{
  "num_hidden_layers": 11,
  "hidden_size": 640,
  "n_experts": 20,
  "experts_per_token": 1,
  "d_expert": 400,
  "d_shared_expert": 0,
  "hidden_act": "geglu",
  "moe_layers": [2, 3, 4, 5, 6, 7, 8, 9, 10],
  "router_score": "softmax",
  "normalize_top_k": false,
  "routed_scale": 1.0,
  "balance_loss": 0.00242,
  "balance_bias": false,
  "router_z_loss": 0.001,
  "init_std_router": 0.00897,
  "lr_router": 0.00054,
  "vocab_size": 22283,
  "norm": "layernorm",
  "norm_eps": 1e-05,
  "tie_word_embeddings": "early",
  "optimizer": "soap_variant",
  "learning_rate": 0.00124,
  "beta1": 0.95,
  "beta2": 0.99,
  "batch_tokens": 65536,
  "max_seq_len": 1024,
  "train_tokens": 541000000,
  "max_steps": 8256,
  "dataset": "wikipedia_en"
}
Below are experts of layer 8 (counted from 0) of a mixture-of-experts language model. Rows are named router (the router's row for the expert) and show model dimensions 128-191. Each number is 128 + 32 x the weight over its row's rms, rounded and kept within 0 to 255. Numbers have three digits each.
Before each expert's rows: a language model's description of what the expert responds to. This comes from a sample of Wikipedia text that the model never trained on.

# expert 14
What it handles: Pieces inside chemical names, LaTeX math, model codes and identifiers, such as D in Diesel, dithianes, mathbf, LINEAR, InChI digits.
router:142110106089141151132117104135110123078167163125180194117130136141185139100120173123127101166131153122132121106115167128112132204175175154082113186162163144150105185139137135104116150176069168

# expert 15
What it handles: Forms of be, especially "was" in "X was first described", plus Latin taxonomic endings and taxobox ranks such as idae, aceae, Arthropoda.
router:095104123142132185153142135098087134127120185117154095107102126091138158155126157140094123147145135109189079128123099146165134121106151111128147158139163197134116118091156123129149123106051164

# expert 3
What it handles: Head nouns after "the" or a modifier naming contests, bodies and works, such as title, Championship, Cup, series, Party, Group.
router:123086124093096115150117123138093087127142163111183105134156138164136139126138162053165116123112129064166155122161155068139128144100119184099040142181162138165105150099160121058153153140112123

# expert 16
What it handles: Past participles and prepositions after was/were in descriptions of films, books and events, e.g. was made, published, released, for, during.
router:178092096118153117143104125128121134158116129178140100122185135134185163145123207093173124176178104140115085137114170100135122145157150183119131139105133152116105138101173130078171152143154114

# expert 9
What it handles: Quantifiers and counts such as several, many, two, and digits or percent signs in population, census and election figures.
router:135120131120128170184086106134115103080130113107175161160099170128139145120186170116176095142159127111162108121111157097170111126151177150118161111129098143087143153144158101099133182131101170

# expert 0
What it handles: Opening parentheses, quotation marks and brackets right after a name or title, introducing dates, translations or glosses, e.g. Sergius I (c. 650.
router:134085151083163161155116181072116114061085180137189068174165162160146183115211192119100104085117128110144125101167156080149116159113162121103063152135134137126121111133128144142157134154123164

# expert 10
What it handles: Commas and closing parentheses right after a place, organism or organisation name at the start of an entry, as in Boké, Guinea or Ernen, Valais.
router:105111115104175160123113126076079113095172162154150166154141172140104134095152179107151049128185122106142092098183153144140129105136142121106083144165132141154100153062162148116097157168131127

# expert 6
What it handles: Tokens in sports articles and tables: player positions FW/MF/DF, loan, tackles, yards, interception pieces, scores and team or player name starts.
router:149054113103108182133127117148130089113161180187184156129139208114130148093134134103119104188155203112177112142128182109134152114098137166109164146162181172153094169089123119104149107103137176

# expert 18
What it handles: First pieces of place and region names after in, of, the or from, e.g. Malaya, Kabul, Danube, Turk, São, plus compass directions.
router:115102128112185123146125153106046125104160189159172126154176184151151158072138172080178113171161099120187089118179088101172162115119199130129079130148103126105102130134136157107138124165150153

# expert 8
What it handles: Single capital letters or short first pieces beginning unusual proper names, mostly C, as in Cádiz, Curaçao, Cebu, and other foreign names.
router:114081079079162141150114160114141101100202218146179177100172139169117109090147166044113145141148120130183103094142120145167102133122177158099104144143107149128087167145214140124192131152129186